{"num_hidden_layers": 11, "hidden_size": 224, "n_experts": 64, "experts_per_token": 6, "d_expert": 64, "d_shared_expert": 64, "hidden_act": "swiglu", "moe_layers": [3, 4, 5, 6, 7, 8, 9, 10], "router_score": "sigmoid", "normalize_top_k": true, "routed_scale": 2.45, "balance_loss": 0.00443, "balance_bias": false, "router_noise": 0.3, "init_std_router": 0.029, "lr_router": 0.000992, "vocab_size": 6723, "norm": "rmsnorm", "norm_eps": 1e-06, "tie_word_embeddings": false, "optimizer": "adamw", "learning_rate": 0.00375, "beta1": 0.9, "beta2": 0.98, "max_grad_norm": 1.0, "batch_tokens": [131072, 262144], "max_seq_len": 256, "train_tokens": 935600000, "max_steps": 5126, "dataset": "wikipedia_en"}
Below are experts of layer 5 (counted from 0) of a mixture-of-experts language model. Rows are named router (the router's row for the expert), down (a neuron's output weights, with its number) and show model dimensions 0-223. Each number is 200 + 20 x the weight over its row's rms, rounded and kept within 0 to 999.
Before each expert's rows: a language model's description of what the expert responds to. This comes from a sample of Wikipedia text that the model never trained on.

# expert 36
Description: Inner or ending pieces of surnames and words (Fl-int, Lehmann-Willenbroc-k, disappear-s), plus table pipes and slashes among numbers.
router,200,184,189,221,208,219,252,236,232,205,196,215,212,200,198,199,210,183,178,190,213,246,164,198,221,181,188,191,180,170,200,223,178,227,178,183,195,174,224,191,228,206,169,185,164,193,172,206,206,187,218,158,203,178,202,261,186,207,219,189,187,236,189,190,212,192,205,204,205,197,232,188,238,188,238,224,192,181,233,197,226,225,187,191,198,198,180,207,242,236,194,187,209,201,205,214,186,202,175,191,189,209,227,185,225,194,206,226,170,210,218,204,182,236,181,210,206,166,199,217,165,180,199,235,182,212,187,200,234,202,220,214,198,191,205,238,181,207,194,227,214,229,225,214,188,211,198,183,210,188,193,208,218,180,198,187,196,173,217,238,188,192,186,189,183,273,217,193,209,186,206,190,183,179,239,206,204,186,224,207,200,181,219,166,197,227,174,209,190,190,165,194,186,181,201,195,194,219,155,212,203,201,183,191,174,192,188,193,216,218,195,186,223,194,235,221,202,169,220,214,215,202,193,191
down1,234,238,226,203,162,182,227,264,208,184,226,209,212,197,172,190,190,198,229,221,203,182,203,153,199,176,256,177,172,212,153,225,220,228,200,223,197,252,202,193,204,183,212,231,178,227,172,193,172,210,217,194,186,170,207,187,196,221,201,209,168,197,182,177,199,196,220,221,174,205,188,187,205,183,226,195,212,187,219,178,244,215,207,189,213,191,215,181,215,202,197,210,173,199,197,220,230,159,189,171,230,212,217,180,223,185,196,217,214,184,194,250,205,193,210,212,209,209,191,200,207,209,206,178,197,198,182,208,226,197,205,200,198,211,203,187,180,213,167,225,188,196,168,225,204,177,209,188,210,164,186,189,206,178,187,213,199,187,208,183,226,199,237,178,201,184,227,209,207,172,193,206,180,206,191,222,198,232,221,196,221,220,189,204,208,205,201,221,196,215,193,185,223,189,190,188,200,187,207,204,199,252,236,203,185,192,173,197,155,181,225,147,195,192,222,207,193,192,213,169,225,215,207,183
down2,227,231,220,170,214,188,214,178,193,212,264,193,210,189,186,220,210,202,197,204,231,256,203,228,200,195,209,217,227,220,205,187,203,176,189,185,220,201,237,199,182,231,194,228,172,184,193,172,214,180,197,206,206,191,223,179,174,178,209,217,215,216,192,174,180,225,197,197,179,155,225,224,238,168,256,217,198,192,212,215,218,217,196,218,201,189,223,218,208,207,195,198,219,213,217,208,180,173,220,222,225,178,212,208,171,180,207,194,223,204,216,207,187,230,185,215,213,189,185,205,148,182,220,207,164,206,209,197,183,192,238,198,214,204,205,201,208,187,173,199,172,186,205,217,220,196,187,190,212,168,209,195,210,217,217,206,211,224,187,195,200,194,205,196,227,193,217,201,202,249,208,177,192,185,179,172,179,212,183,212,200,230,235,201,202,228,188,203,154,214,208,172,190,213,157,181,190,207,178,207,183,177,205,201,164,195,182,237,174,208,232,213,219,228,176,225,190,194,216,226,243,203,231,216
down3,256,209,235,202,217,198,224,220,204,188,182,186,188,211,211,218,225,227,222,186,212,190,207,218,238,195,220,215,188,190,219,184,222,190,211,213,213,188,173,206,184,220,213,181,194,188,205,200,204,224,207,206,211,226,219,236,194,234,236,231,217,206,222,163,210,198,228,196,172,218,159,191,183,184,190,202,231,230,207,173,210,207,226,189,192,190,196,219,197,214,215,194,230,204,219,234,201,226,205,208,195,184,186,240,227,222,190,190,203,211,173,218,240,182,182,185,186,174,206,186,220,178,183,211,205,193,195,217,183,170,151,201,220,203,195,197,182,198,175,201,211,148,204,215,178,160,198,191,211,193,200,191,219,199,193,202,186,176,195,208,235,216,169,192,178,186,219,181,206,225,210,169,213,207,173,177,168,182,249,193,178,223,215,213,202,157,211,207,197,228,249,182,222,197,236,215,201,202,225,216,214,193,192,203,213,232,196,233,202,207,223,216,220,184,250,238,184,185,210,203,236,209,196,197
down4,220,196,215,210,211,186,214,169,176,199,193,218,209,192,185,182,195,215,199,227,193,226,190,167,221,184,193,203,195,188,197,227,209,215,188,192,205,201,183,199,234,211,162,201,192,228,212,226,193,201,219,207,185,188,231,220,223,231,233,181,170,184,184,190,197,169,224,214,213,218,137,220,214,203,231,214,224,198,220,202,208,209,190,200,194,193,165,184,168,233,208,190,193,229,214,226,182,185,210,186,181,156,189,206,176,159,203,193,225,200,204,194,212,224,179,207,174,201,185,174,189,196,234,174,194,188,217,195,190,180,238,190,236,171,193,221,215,209,208,215,228,233,194,236,174,162,194,195,230,180,222,195,194,199,188,162,227,194,219,229,224,209,199,167,184,175,220,170,240,201,218,180,184,213,218,196,189,211,182,203,196,231,228,191,190,178,181,182,200,207,201,182,190,218,205,216,210,208,181,241,223,178,237,210,195,179,177,214,193,176,179,165,174,208,207,216,235,165,233,164,210,187,184,175

# expert 55
Description: Final pieces of place names and words, like Petalum-a, Uttar-akh-and, b-ish-op, goal-keep-er, and last digits of years.
router,221,208,194,209,174,229,238,214,196,185,182,213,209,201,204,178,192,214,172,194,230,236,221,214,212,201,179,173,193,161,178,242,225,224,199,198,153,199,217,183,224,177,170,216,171,202,191,218,183,177,177,210,238,170,222,181,189,193,191,196,193,213,208,176,177,204,222,199,152,214,210,185,201,179,261,200,234,207,211,176,224,246,216,190,217,222,199,210,216,194,176,194,185,202,206,188,185,157,188,200,212,180,202,173,200,196,196,213,178,187,172,191,201,234,191,204,215,217,216,200,189,219,207,202,198,222,177,231,184,213,208,172,191,205,198,221,183,220,213,203,185,233,213,205,203,236,189,201,179,224,195,204,190,199,207,171,215,185,184,209,186,187,180,165,173,212,219,209,201,176,178,196,203,220,218,258,234,194,221,214,199,214,252,219,200,210,229,192,197,173,215,205,190,186,203,223,229,227,184,217,217,201,207,171,201,174,209,176,204,175,206,174,237,212,222,194,243,210,191,231,231,192,210,186
down0,207,199,174,191,195,209,203,196,181,182,205,235,228,192,194,169,222,190,198,155,218,190,179,188,164,199,225,223,199,199,189,171,219,204,178,199,164,186,211,183,234,198,157,177,202,219,210,194,212,192,175,207,192,241,198,220,204,215,211,158,199,214,216,255,225,227,201,196,245,218,216,212,225,188,175,219,225,232,230,169,201,224,215,212,205,207,188,208,228,182,175,217,217,195,249,170,152,186,175,206,189,224,179,221,182,206,198,207,208,215,240,217,192,191,210,181,197,182,205,172,205,192,170,195,213,200,220,219,208,212,157,204,201,225,184,201,188,221,204,191,155,180,221,230,209,189,222,237,216,193,222,215,187,196,203,193,205,176,155,182,244,226,194,177,210,203,210,237,207,164,217,199,229,197,199,208,204,190,193,209,186,214,198,166,211,215,194,181,211,189,174,224,165,187,205,180,224,221,205,158,204,215,208,199,221,186,210,174,182,202,173,206,230,203,196,207,181,233,210,185,201,202,213,205
down1,208,194,176,179,227,192,204,198,172,218,173,154,196,183,202,183,184,198,180,228,194,213,185,190,171,224,188,194,219,229,189,213,210,184,201,215,202,179,184,206,249,185,215,219,192,193,218,203,209,195,187,176,178,245,193,213,233,197,191,184,194,200,208,198,171,176,207,181,182,211,190,224,193,233,180,216,202,187,219,208,194,225,186,208,204,217,211,203,206,205,177,185,180,166,202,223,156,207,217,222,198,179,240,173,229,193,199,207,193,172,229,219,238,177,210,193,202,195,181,176,171,223,199,196,195,169,162,188,183,143,229,183,238,215,220,235,164,177,215,236,244,199,218,200,202,198,188,221,240,189,208,201,171,209,192,214,195,213,192,202,186,212,172,206,166,221,197,185,182,186,209,200,213,177,205,210,220,215,195,188,199,184,181,188,185,209,214,167,203,214,167,210,225,213,176,182,242,214,256,215,225,183,202,179,178,213,208,193,206,192,201,224,205,201,173,202,203,211,180,166,170,222,152,212
down2,209,247,184,206,226,181,204,220,198,228,207,205,191,208,213,225,214,221,177,235,196,183,177,205,214,200,199,177,189,159,193,178,192,201,205,182,182,195,202,178,208,207,208,203,217,207,175,221,221,187,178,173,196,247,183,157,209,190,178,205,228,173,175,195,213,176,209,192,204,200,205,197,190,233,246,217,211,238,211,229,180,164,183,188,175,211,208,207,201,183,202,199,222,215,200,212,170,206,178,177,157,196,235,177,219,215,227,163,194,170,136,184,186,197,248,194,212,171,224,203,223,213,183,175,202,168,194,186,213,207,241,227,197,207,195,247,201,175,216,229,194,249,220,194,177,210,188,193,189,190,189,195,170,200,213,193,185,218,208,176,173,189,186,217,211,210,186,185,199,177,189,216,223,210,197,218,213,198,207,187,207,193,203,201,181,195,192,235,176,222,184,166,164,187,191,207,178,172,217,198,171,162,201,189,186,192,185,202,237,211,169,201,199,178,212,180,223,180,203,206,212,206,201,160
down3,215,175,194,206,198,220,180,214,176,179,217,223,180,211,215,201,218,186,241,193,164,207,197,190,214,211,171,171,217,199,184,198,205,184,197,196,161,214,207,187,160,193,205,198,181,177,192,203,202,196,206,183,195,245,211,215,236,222,222,173,234,172,206,230,213,208,208,194,181,227,201,184,188,192,169,209,175,204,178,195,204,211,189,212,190,225,205,206,210,228,213,210,195,175,199,191,165,179,181,220,177,189,169,189,209,201,206,216,235,179,200,228,213,199,202,201,199,175,185,250,212,209,201,162,243,185,198,207,204,208,179,216,214,227,184,244,175,238,196,200,204,202,212,199,193,223,184,166,189,188,225,151,212,238,213,200,217,215,182,218,194,203,123,185,224,228,197,248,221,180,206,199,183,161,217,196,168,185,240,209,194,201,182,169,175,190,212,214,178,234,193,219,155,211,205,182,198,190,179,195,202,193,211,197,172,197,175,225,200,178,229,219,212,195,199,189,188,191,199,214,218,227,216,183

# expert 45
Description: Last pieces of split words and country names before punctuation (Greec-e, Roman-sh, China, California) and sentence-ending periods, digits, apostrophes.
router,217,209,204,201,214,194,235,229,220,210,218,220,185,203,257,206,227,236,205,165,226,213,191,197,164,177,186,181,214,176,183,191,212,208,163,168,180,188,203,186,193,224,181,224,154,183,172,200,194,165,191,209,238,179,191,248,179,186,187,195,213,249,168,204,191,240,201,199,212,235,206,170,190,212,248,203,192,158,201,179,228,213,195,208,197,212,189,198,229,168,150,197,211,192,193,205,194,181,204,224,179,186,194,167,207,225,186,241,193,214,157,224,229,209,198,161,202,205,180,201,205,173,195,230,186,229,202,193,220,202,202,211,201,200,207,216,196,190,188,193,230,216,219,163,209,193,191,178,180,218,181,180,221,193,188,203,189,204,220,187,180,192,231,199,189,224,197,192,222,211,194,205,196,191,230,216,218,174,198,181,209,213,216,173,176,200,201,177,177,224,187,178,173,206,192,209,217,204,213,203,240,181,187,191,211,167,230,192,211,187,187,221,199,196,231,192,206,230,220,197,231,220,199,211
down1,219,164,212,180,244,188,198,179,231,203,212,220,210,198,202,203,185,176,216,237,210,210,193,212,211,238,211,242,209,219,223,167,185,206,193,221,189,189,188,164,200,173,194,177,195,173,178,213,194,186,208,202,188,204,232,142,195,220,195,202,193,190,198,213,198,181,217,196,178,210,186,231,225,180,145,198,216,193,194,200,202,214,216,199,214,193,203,215,222,224,163,220,184,210,248,224,215,208,206,189,197,215,224,191,203,199,180,235,203,212,184,187,246,192,229,215,207,179,171,208,232,208,225,223,193,227,246,205,201,202,175,205,202,177,193,206,211,183,205,208,182,216,210,235,182,217,202,203,201,213,199,192,204,215,189,221,203,188,195,207,230,214,203,175,194,238,180,156,202,215,196,189,206,196,203,220,193,187,227,198,206,207,198,223,216,203,174,245,234,196,186,198,175,166,224,182,215,201,148,206,175,200,214,199,183,194,167,179,215,218,200,184,201,171,161,190,245,187,155,234,223,173,179,226
down2,173,192,192,198,185,195,202,214,226,222,206,215,207,212,191,194,214,165,196,236,210,179,168,180,183,206,209,192,193,219,164,195,229,197,192,204,199,180,209,204,211,165,185,220,202,186,194,204,233,183,190,204,177,202,212,225,225,219,189,165,224,174,239,178,193,204,240,232,179,221,220,179,196,236,197,177,220,223,170,216,193,227,230,229,213,190,235,206,212,138,233,203,190,185,245,194,203,200,194,213,204,194,207,221,155,200,177,205,202,174,168,194,221,206,215,185,239,212,220,224,176,207,199,183,202,185,212,234,169,186,208,185,149,191,218,246,177,176,166,198,166,182,210,215,234,207,188,253,198,174,207,209,188,200,205,187,181,202,188,208,202,228,218,222,205,217,202,210,188,181,211,207,233,207,181,207,215,206,211,181,159,196,213,181,219,182,185,223,190,213,206,181,186,215,218,193,180,208,209,202,239,183,203,181,193,173,179,192,175,187,207,191,234,218,208,197,223,201,182,206,214,202,181,243
down3,190,182,232,221,190,258,220,209,195,202,193,199,220,186,204,212,257,202,179,193,223,215,223,208,222,190,207,199,156,203,215,187,225,222,193,202,165,230,207,244,185,206,176,192,211,175,198,204,197,172,193,225,257,191,215,174,203,215,191,192,158,188,212,210,206,170,187,205,211,193,173,195,204,178,180,210,212,181,200,203,192,219,264,189,219,156,213,212,184,182,205,177,190,210,242,191,210,200,215,193,193,228,169,212,179,210,213,223,228,210,205,171,204,200,192,223,204,214,178,238,172,163,182,187,204,206,195,247,187,207,232,206,227,224,189,206,212,209,224,190,183,182,228,202,198,181,210,188,197,216,238,212,193,211,191,193,181,165,185,236,190,207,195,191,212,188,209,208,182,199,231,174,195,223,231,177,150,205,200,229,188,205,196,216,205,221,232,184,224,223,198,232,219,185,214,195,207,186,181,194,223,215,191,216,184,211,216,183,216,186,187,208,214,189,198,233,219,183,188,181,206,208,181,152
down4,191,209,210,178,232,207,181,174,233,181,204,187,190,174,243,220,215,191,206,204,194,189,212,210,177,200,150,197,228,196,221,238,200,200,202,257,209,205,185,198,172,168,209,211,207,205,189,217,202,215,227,202,180,191,213,204,193,231,216,129,180,206,230,191,189,174,197,211,188,163,188,216,230,219,197,190,212,184,191,178,191,211,197,217,200,202,212,184,235,193,211,209,204,204,227,243,221,190,220,212,206,189,181,216,203,230,207,176,197,173,200,210,185,180,220,189,193,232,189,178,222,217,188,207,163,159,200,179,204,157,217,224,199,203,215,142,198,211,199,211,229,198,230,199,213,198,176,206,209,227,210,192,186,211,181,192,181,204,243,214,190,247,202,178,200,215,216,186,199,199,153,208,205,213,202,202,206,207,195,208,208,169,191,186,211,221,199,222,235,191,181,161,229,221,197,216,204,198,212,187,208,181,216,203,228,176,184,179,171,195,182,165,184,183,186,185,218,191,143,205,201,181,177,231